Weights of a small mixture-of-experts language model, trained from scratch on English Wikipedia.
Experts: 240 GELU neurons an expert, a sigmoid router.
Below are experts of layer 11 (counted from 0) of a mixture-of-experts language model. Rows are named router (the router's row for the expert), up (a neuron's input weights, with its number), down (a neuron's output weights, with its number) and show model dimensions 0-255. Each number is 128 + 32 x the weight over its row's rms, rounded and kept within 0 to 255. Numbers have three digits each.
After each expert's rows: "gets" lists some tokens that make up at least twice as much of what it gets as of all text; "mostly gets" lists some tokens that are sent to it at least half of the time. This comes from a sample of Wikipedia text that the model never trained on. Tokens count by the router's weight.

# expert 15
router:157175132101124124155167157143090099082077106162114164172135132175158123141135119101118102083143141149122167148143142107139163128078107197091168135160058145127170142117124127105148063115098069111132112134188113150141116153166096083132106124154155198111108111089139100146072109121113123087132137082119167169152102101155131111062078035075049150098105133141168139144157238203143129129045123134215070138120127114098204128161158197120143134164155128104127114134117094201128111125108116170108095103137091138154127154146116083113156148140139103128081128152185111168108176144119074146118146132153137116107128155194133119157140122055135100138134152144134109128129148128157121183128177117167157120085161065098160134099153115173131127171106127162143174105112083092143140062127111
up7:141140154107175128192103131206078086119142095177168153083137167174120141130170106118108105101090050152139106177116142120143103101142190102163028068151107156104105118058103159098135118108179141114124198163092100114134146147144212107109072100138137101110141162200107138134107105225112154104098148134137123145077149169110080153101125138081130101107114124140215098123107140095112124130138091121141084110132192093116141121139124125153079106152093191139153065136136149180121089156146124064111103149067056153124144088171120119141128123142106095133129114091100123096116111152159176134126148146133093122169119173129151161137194161067140086161093149113134115139089121118141142168102138078151129149178082140146133168202110117128141125135133125076121064188125108138134178144117137
down7:164169088211116163094149121159169122111133058167185138073121127153070170139125126124130112100163151113154140084102168110103182118111148134108131172119116094147143144160155098111117139104138130150187154124159112125138120106087116150072179167101083106044077099109079155104153124029123148110134185152123071086160111129154145138163149189135137095123035169157100082147131097114125069152153109100146118129100145141129153113135162144145172112127122051115109134160106161106177128130123126111114124071158128112171135097151154096107144240103148065102155127125162128076138140105155111191111161139111139133188154142130156161159146107083100086140109161098135139165123166164130105206117116104082088116072167118131096125094112173137107119099139138203076127123040103136151157121153123
gets: " |", "0", ";", ")", "|", "1"
mostly gets: "″N", "°W", " Nominated", " Votes", " ·", " %"

# expert 6
router:147164087102170122175133104198133131118047112070111165152167070122188118172093124103093122103102143068148148104134100168134093134112161170136124091129080165143137100170127117095151125121116133092107125149168035107185122146098139111162145049138117167096139082142174103165121162073070149121150135102125158173152096113105158128121117115142146185134118131123203148144099157130117140091074144134203079141144102171071139146156147132058152143133152123126098099179148077144112120131122132115098098100128121180114186170163193051124121174131141153165105099149150093131103150143106128116061099163158157132139136125124134198124124056069147141100140139146120164127171088153096114165174104125179150161114156084096148159165097120137073192136098103068199146121111093146127129108097083
up7:091153163141201150122130125226119117185174146105166117110168160156166117119184102113091201097171133136117141117134149171144132124165119104141138081173134144133099145112143094104105094088097152188129089157118101087106154142145111100130139132089166104140058093065078103186173114076067162087124170128124144156131077115162191111148119164132114123159157101115139065095100153106099146136074129170138076172107119127102114098084138083124102111131089183138131118144166099091120126101089148071130165119119086094134095114163204161116144108162173128057119155097159106102143185124119156126194149151112168160138149108142186130129113135098129173085110143121141150096129107079084152167073171133193167160155076128125138085160115057153075128154053122123141160096102166125095118100111082
down7:054137105121201166101160145117185207139082140147131150122102057118216065107094135168167128126090157104053163108097119089109076110101168071170166116143142121153118158087161162123108113080142093126121113145161123152116162101120145101138062134158108148077130167161132123081102105161157124130101079168151152114166148135131162132107146120144125094143152145160149124104125160133098121155172110160191158091107115145089094133134126182105129102126152097099168096133162133126150117092144130091174145130081098144135144096145069134145048134116099097126124115113105098140135146121180125111136136113143085130148218132177108166124158090096158146156199178206113127095140156101165125092187094189062120107177117140162150148059119083149142180075115087089137123090122128120072090151078161
gets: " in", " on", " to", " In", "In", " from"
mostly gets: "In", " In", " served", " held", " took", " off"

# expert 9
router:113136087147143109198159113137162121121099124096097143175173107125149056139092117114109182090139104112117130129117165130105148181125119149111170156149091149120172132133195183033181106086082188057130111137133071202178088165105065077105122113073147154119138094154139159144128090084139115109105124089132095151150141124120140149117083089092102132152130110158162143150137110148137135123042153120154125173069125084092211160137108183113172119122091156112093143198109103162144121139118112128119124073151175158091161125088164117089137119181080116154093100142127110146108167104083158101079179100157155144133106093164129191178131136126173122121121177158122106107121092093157117156133155111209095125108137142136066146129157137141067178174122173144112104121100090149159177105103073
up7:058122087167085129119119156092161152064148146151116164087117108147168117155208164106108117082141121120114145125120113109153128122098161112110141073121108094151109158147095150054180117122096132129083167086166110138161093150098118142184076100094181146117110116103083084172098157104220117135112102128141145122171097188113113152130127142146137092061068130227080099093133093124176090164140084098053127164155125132102172116207103162118176124121146109116144170099126170088140127107157134126124155085108171093162156151143144120114105152127107171139057130175134164113146170150155136151126126172114183140139141042082184158103135119150129131147178116114144106100174122058093123164074103069174125142141145145114138203098128131114095175121118173127133087128087091127165126098122103
down7:090087103150153138164102108164146129108138134113131125105140103134138179076155144107166139137166159063129137163188172082115138137115144100158092083081147145203142205136163118111175141090101125120152135125147138116129073060125102152115159145073147103123138160088119144086098151164115142148193086211125100177145108183141103140119092086130138113137117105086193170136063187133097131139145124138118112124170111150131143133138123178079104125120120098099089071134219149167126144123082177221107057145093105080144095119211160188100115067112113109113126082091153109123123108164082153070136102096160084186157149131128104131150152112058077156131150157092168119123191096115145174085092087129112140127099127130122078156139161101124140130082109152102135170097104149113153137153171129
gets: "-", "|", "20", ":", "08", "="
mostly gets: " •", " Minister", " President", " Species", " Genus", " Coordinates"

# expert 12
router:143122100101147135208202171149104147114129142068130167170149076156187087164153133066087166116147147119187156192139130185147136155076092117147138075116092132173194118169119147086128067143122121085121049079183082138160194163141119057154144105107148155132157140113164109167111068085152137139158128098103128149157118131145115133145119121148086152104096132183130101146150165153148139167122090160134121118115124122098146217122174120097128144185134133061111126123085128080086106144158092107107069072164099129113150193070121082085097167126189053131100131176131123128107131104062109123125132162086137132078159109151124113168149130118125156122108178097145083130088091124118141129187123138127145130133154121122105176125085156157123150127070118169111135159112101140083137086065085
up2:128162164120087134138172108117093110150056069124168150153170147173121102143159126089112147111186154133202123108131139156186175168108143115176138144112093084119112142153146139102142120135133146172094123111130187186170148095087088119208130140125091143164063126170055164148106118122123144151138116110095128191131140103134140162073144139132100133121111172168119110112071150134153094136162161116135152111153146123143173124112115168163239114124119083096135088101159177186100132109123132136118091102091105086129135114099106151057113074131108121172175089147190121099081119130098134108154190193104079144140073098127113105145139188138145118150110146200076111136128172097124106077105075180120032186167107130090120104127128060128110149102101124154103108094122128143154138127117050
down2:156131078134133122137119129140145173093128166132096102103108121137124129162132105124123098136087157118133114170124138140128145184144076096147165131172164132103134158114135138079155125110153137089146133165061121191118168082135164192087146121134083139087147122158086115120066156120143134163138132118147157141122129139145112202143109063117157110097081125113082141102139183128088136114000089127173076146071104111114145128196108178175104152137162113109131137124172070170124154138060166117139145155198109107176172140084103116164146088075071139108114175140124121151143144086031117154109127099107127145098143147171138106135131076092139139097097125149150101141134115174165098156089199164119105166129103120122133155077129123163210098124108145130107124124100151136185180108110102
gets: ",", " was", " and", " is", " as", " with"
mostly gets: " was", " is", " were", " are", " has", " had"

# expert 7
router:115174132105149151145174143172097120139090169104123141183184124146152127174081117092088155096103172163104155152133169109054155164141160111139147140123092143110133111162153172209196165140059113080092109073211076158138118125165091086123131064127168172119177069141174118125099102140113140113079169084115120122180118132114128164079072121103113184108092116121177121126101087139113120094123154127160112156120126153134148157104137106099149127164104148097133117160109104212088175159116118099098083143171067140109116176170111070125133161136141135124101064155137153145110156172106100101068120132173152072098094126155078130108145165076129149098131123117136170102121056124134131098135124064179152154118139070145116172143086140113084178202104107107158154121087109150090164102120080
up0:140138151152128144122064171155104107087077135098176110137111148128092130056172132115115149144048179077100181145221063130158098168178202095126112161142113124130112107129163122093186217095132158090150140138106138121124138141121114145111088148080157106145170080162099106139107123168155126120069154097139127104155164133155145122098144143128133092101119130129154153148169130137151098122090157137117084081087070123133097128150158202176168114141167132088162074156141170129095131195121138109117134158144111150119144130083196125084194148142080084108029122109082102136155122199137091130092060146093083039107150147117170125164135116142140180092107130161185099115112123114147098081136141149144183088119198151110125114093093154115109143138156123150134159102103116132164154117116119
down0:151127129083091101094206128107140094113129169144134047178157196117123134187112118095147165169140139129166093134165158173143116128184141118101153187128104080078137039116125105127101134130129083134108120151128096101148134123078148132154128137103120109095176078099157148132140116136126132140111194131139169171182134166096115127151193081100099189079105112091130108108116130126147144185224151130128118133156054154217138108087159136091154190138131082175196161162144067128132095090102110171139144092109117153096129112103112134096085093091103121181114139119125146126191140154067128118134104099085139170133134108097123085107112149153092098168124112162110178147060134080088134156158120111165093134119133170140099080130196084098167118124182175140117102079153120146097130131069107
gets: " the", " a", " The", " of", "'s", " to"
mostly gets: " the", " his", " The", " a", " an", " its"

# expert 14
router:147104117073106171139145129170142152126132123076139180150155114139151102164127108104094078114176141164124167129147141076149144197133117204120182135165080130196082150128173151147158095091109164120090122119159099158155068109128130098123124082154157143065066129121138153139128118103101094085150158096137141185143096153144096168086116102127124177140139157138134161160168182105101117137049125149109111155159104114118129120106142186092145128195156153101094098096130109208105167094138060080114139095106036144157192150126154117055088137093155087158086145112201113121114113141095102161074104122118114079087117141167103141136108136165117187106135217080115116101143077093154110155104157100124093190211125142106098178146134142118168116155100106094131126096145112163128101139126088
up34:159120100127125089093093123118174168158138130161162138121105087104152097142112155130063148081094118116130077054131092111154132168102128080125127119125086167091123116130167144161112105114090096131098141109173075100058147144142144122149097096121107098155041120091168173168139142101117083134126141177066127196084066183107149056132153120129128141152154128131131120170117161100175120118120138207135139144099111062096143134160126131129154153155131065180119124168105112098128157138128114160144154082164132159149149091139092148129107133118149094094082180166167157163079192094126099121117097148153162087109056165135094152140146078125093084089150193218163092140103124158206139132124116143179109142094130069049168116136166140121188109138123127164079119128152150068100167180109138
down34:105187122083141183137153109162128162137103099161096143168120157114090194062164102089154157125119128124195108139112200107100132159158103170145113094138165125142108152121084130122122160180095119113155088151093125127114174160146101102097103163204122126067127113098105137139137170116167093116097151126142093144157173120115111150106179096114159127170126110145121127167128143155130179105243175081148117156119159153094046103111090179100109100140111161129146113059131156199143064133126132068109178148097091092160106121162150170111197093129143196198106106112095064095188055136169091114111102105158108137129141136165135104113106150129097140122128136130085072095123092119139136147104117114161064138163182128117069121096179161109093130095112172064136134109108120134127069137138124
gets: " ", " (", "\n", "–", " |\n", ")\n"
mostly gets: " (", "\n", ".\n", ")\n", " ", "–"

# expert 2
router:117171074144163122122135174138100174187152147080164145149126125134185148100119127082122077143155148157117177145168152083102165143129110130106136086154101117178142161156138140063121133103081111071114102063147130178147162149140103078105136096101117100100207140139140122115121102115133138099134112084130124132182146168121122207057099094136097128132121130187126126158123149199091152073102079171191099217091123130103145120174174167127141180137127131137191152147161087124095128130162106118104066092141112087121175134186119021097126177121152110146114102111142092174095160167113096079101118150130161104079131173170072164110132105152139121107135152157112065095100061099127095195129145097116118163104095091106131152176144144137095100171105126163116171155098100172135147099101148
up2:139128155137143151065160144105086151154165118122137080119104045151160111123135098130132157077098176136120115078136239147147196080072084205115152160128066126081082163134100113126106186103103133176138074097113133145195154105195177085116172111081146125141122078151078171137114100112146102114121137129150119142142126114114124164087115163119142158139135119151110136129133037168127129169097074116126119092130203158130145148115100178093087139134146115141196132098163088188082154146158136122132151145138128126131107136112111057112162120125142118079153068121148163143053099118089112103120128126131125184108139119156154087081120112169163165118145114145096151181163107098176157096125123119119101145091129138103132137133146133123127156121095208119160136201086115099096212192093103
down2:200122153135110172116116158097122131138064123136108155131123153073098139121131050104126103144186120122077162133087087143134127168132097120109134192141155089052184082224127144149158112126130094143129127087097133134072117141168129160196084122129179143102130100131109116094138110158108093135098114166120217153152102140149110102142101133163149108139116154088171086117098122119077077170127149102190171092127125106096137077170105112105144057111135148136130032103149142208139137116191147100121179087138147127126146069102164126108170128086070162113170136105111150148137085145072090094120114131132132148150171169117125111181125123030157161144147140147097156082169137173096200144155112156195120149151070143120189125126120118135148164091140121089118137152142111079120092157136126
gets: " and", " he", " which", " He", " it", " that"
mostly gets: " he", " who", " He", " she", " they", " It"

# expert 11
router:174115100111127143200156163147144164091157109128159156164105116184141090123137167099105153058112150135135141179118125077104122139131150184115117131101118143163145090118126135094192127171065104087047091130161124182120092221122146125094115073140170143164120114092124084154094140105139148142107155130154182155139116130074147157113093122112155213168100099114150127128178191106119092115058134118104088135113148103111157109153144159100142132167120058116207102123126115126130168148099105139089143132116139101102137137181096130105129202109093104135048136152116065125095115102105144166100082108117149101067130103171098112108153134105191234075135157116159069154096134056143151159099138123110107194121120120127109148158149122089098139185105138097130179142121107123176149126086080
up7:132097131136121123120111170138103065182181085097108168083219124105098112114120099092153193126099139147136174137122150091073113178144145140128133187105094042164112135109174116135139209127144136150126149082086113124091146109071134081123193107128081129162181141061168155139112114123122153192113171074117142110112128138132173153129087154105109109133136192107092178182122147156166118144154159151097157109109087186164157122120110101115142139162076101129111142178154101103155193121109125062104151155116107119168137193092127111110114055117163123140129150166092145148114179121135124142096122076132166135119159158135053173142119109147106123097060142141095145091116118075086173117097161113084135133150084221091125120162064069076093137139115093094133128126125170080112121146127115
down7:182159039102169125135150117115085220157093152123092163147112165131183095120144194120140078097142071125134129134136145088079192138110148107168133116073126149150166125152096183159127076153086162124140144076164144122151151137103130124153126157124134154064086131076137077094082162167094116082179062095146083148176100180145086155135118153122172124110132100102093110084144126117103155180205126090117136126143165121141148140126118116139081194122187152140134117131137135120152123141095120115083127127168107128126096138114112155163149106150113092102087141110109052130084107085064148119204150139147080134091154202057129182095157159100144192135122105182102145134093136144140111152060116136109090091109108179135096131098151152111146116112123132146120164140136126061149180077159187
gets: "19", "20", ".\n\n", " |\n", " \"", "=="
mostly gets: ".\n\n", " \"", "==", "==\n", "===", "\n\n"

# expert 13
router:086141101076105138161183163096117175102050145100138161111136122173151103143060127104077155097110166125155179139145098174131156146122116178109107064134125145108136145119076111079132119121157121143121126100135114137133156138150151055161110167108174165083175118128092114124082078089130132110139139126089095122159091151127125121097117107111043174125169152130120110126171161189036145147097114060102098148111114119096163108104172166078199166128107163113154134121126091226148135127133119097087073112134115140164090169116115140102126176168142136172150098126147172187106151165085166110064155143177116088139069182202111189110169122105180163142125143097156123144183076126085143146176111061151129135171156137151127156133108138143090068119135098093127103155102073122142138108111130
up0:139083096169107137109077125176136101130119118155127139098137096181170152196191162145161102167162134169154158138163110125121133172149140199106138100187078131150120144094147132084063120075135127109126087082160125125150110056154115132180142184103075120092110087082079165140128135109152105173150128131035118048186095129173119127122103187128154132133139146133177095089134153132092157094119134121184128168144100073152134095085077169145137079212138182128114116123141116160125076102146132087148130127168119156146128126116078093121121124094152086129109093124050174107058150127112146165129142155132102126105140148075085116113123160132137185171131111109087111097183176107191119171126093198130096117134142121142169175130069119124128155111132186138127128115114098043143143096082131
down0:155060131117080125197125150112127159155120046171098155130126224128142086119095206096182152126109098121149165097122123107120125124116152120098106078149141177143108095123091143146137117118070131107115190156179111110110113115161169111142063106107132110133182163155126089150131115104095119163177192121100086058078134148123096207070088168078151125121183194118155089114100140199077172117054120128195147150128094098109154155109178162155094147126097130202090140167128134129112130120150157138135106117125122156151165119106135144130165166143110142111073071138112160147098158067123131134145084125114146143199111144140170100163110173111089163128101100117111116160134145121131127151168144101069102110073162095126094105160130201161167122068095116093103085124119110134098097168129148
gets: ".", ").", ")", "it", "\".", "al"
mostly gets: "\".", ").", ".\"", "History", "sc", " mod"

# expert 5
router:154198102073158166143142160127135110193094115149095155151125124133139083119115098116066117072120128098131132148156128120072150186098144127042183097128078149149167064106181157106140120178155127111107081095149107156162134141167106145184143099123152144111158110156183082162107042092145131123123130116129178128120125108111135181144117114128105188146088131101234131147154158155099125113107149089159101114085156079093183142098081225107118160126138177095065104138095073153178169125194055123114089130120096169087141170169105105104093134123123126149086133093097132136074159115118155140065139099140117115107099130152063141117122134078147098142136155131110144116162136142134111120196078112169130160107163130177119161159104095098136130136094140144160158160129134217109126096091121
up5:050130151092105177135125144146082136126083084058112195126154127117105160162131111119092143117202149107120116160078146110136139068107065128124114119137148044136121249158124160118183097090134105144115096153141116125074081131123124140098190187092112140170072175147191073117102114117160103118091149134101085192110138069102115120144101186106146145133121097172159131099121146161111172169106159127161070113123122098060085085104126092118159137167155113141121132193092164144161166148108120098080153109110145147107119161132089188137140180186152180116093100139144123138103170104119135128130162160177114121178214109135161134139098128181149092151135099102089114095095099072054111090129137119171106158127104161126129168090123127119155148102130172157114175122167151124142135137114133
down5:076147134109064118161103087181141142103075145088120191122155105115166161131145164151129120101151083067125116146112116091130127098096160123100177146098140092140147175184088114094173131102058162110123085084197161105156160127129136108055115196133113115143134073177108116108151064125115132135122157122183141183163098105112142096145169158147160088183169123079098144087113197140122130127107162136122068162147078139139163140150116150110100136176174129102104162134106155149161117122107085081095060112118138148101153111113108113110078109128172091111172166139104125076136091138102156195163128139126170142068219081111094117144100176156113100135170132065070171127106099096171111148125173119175107113094102134135127115121117136104134203178141144105113115164170195077118166127148183
gets: "-", " of", ":", " by", "|", " John"
mostly gets: " Robert", " de", " near", " El", " Los", " Van"

# expert 4
router:131147110134130158171181161120150138151130150134145119139125087161164105197111071130070110110134150150140133122087138174180124133061097145135120096099147135192162100082183132098158129146088136143128113118147088143124159159175112123155129107137121175137132123160125068060063147079148206124111203159123136119175081148087194166087107127111102143137103163104157136134118167127076168123112084086185119138142117140114149140124175134073134121147107146132109123143085107170104163167155118098091047086122091174108154140196131089048134163151141106073048123144163164154118158107126141101074127135220150119093138145149169118112146131115132103090105141119167085076135140076127128174190121094153127163155159136093068124154096143109096181138072085146176122073142117103170138094095069
up5:121126126135128141113165182112104137086094168157125151122160110114135120194085107123125187088091122171115120115143162150154091093159121203154117110109136066166138067100153105169157092137045113092078147084068126091129156113117106127187156136137083088146140175125138141087098139131187161111143109139090098077161118094127150152189097154107109145092151194144136087098130150103121173085115077145162136149132124115100132106145160073176095126182121151095189122135143095181178072071132098204064105093159150180144120157147137154128102129129114126170154096102134127133101137079214134122103143159131142115117132142144138138151114127152140158097162109071109112132119213165103085112093194113066127168111105110122101152086120125121101106096091104061174127171123159091179214069109116
down5:158131156116156150125126092143061110132121057114124064098126125178116127130101122129137127082143115151106117180172137153095115184083179109134078138100119122119126090141148090156132183111111142174166136137086124067076135088125116075098154129154123115126114098065090176129123114090077063046127112183120114147132091095135035127076145138063126139095138099168126146181081108186134152100120222128129135211112127151148172174165062144126061093085153112111118159139120135150166163180118152084137127172113145157145134121173093068118162089141105096143136148129160128126118114149110116215126178126136153147129165131108194126128115093152149142131140144090130154134176142115119209114108146158066151166127094095131137142155175155191106122180074100092173150100135139084161147119148107
gets: " of", " at", " for", " and", " New", " United"
mostly gets: " New", " Best", " South", " Royal", " Old", " Great"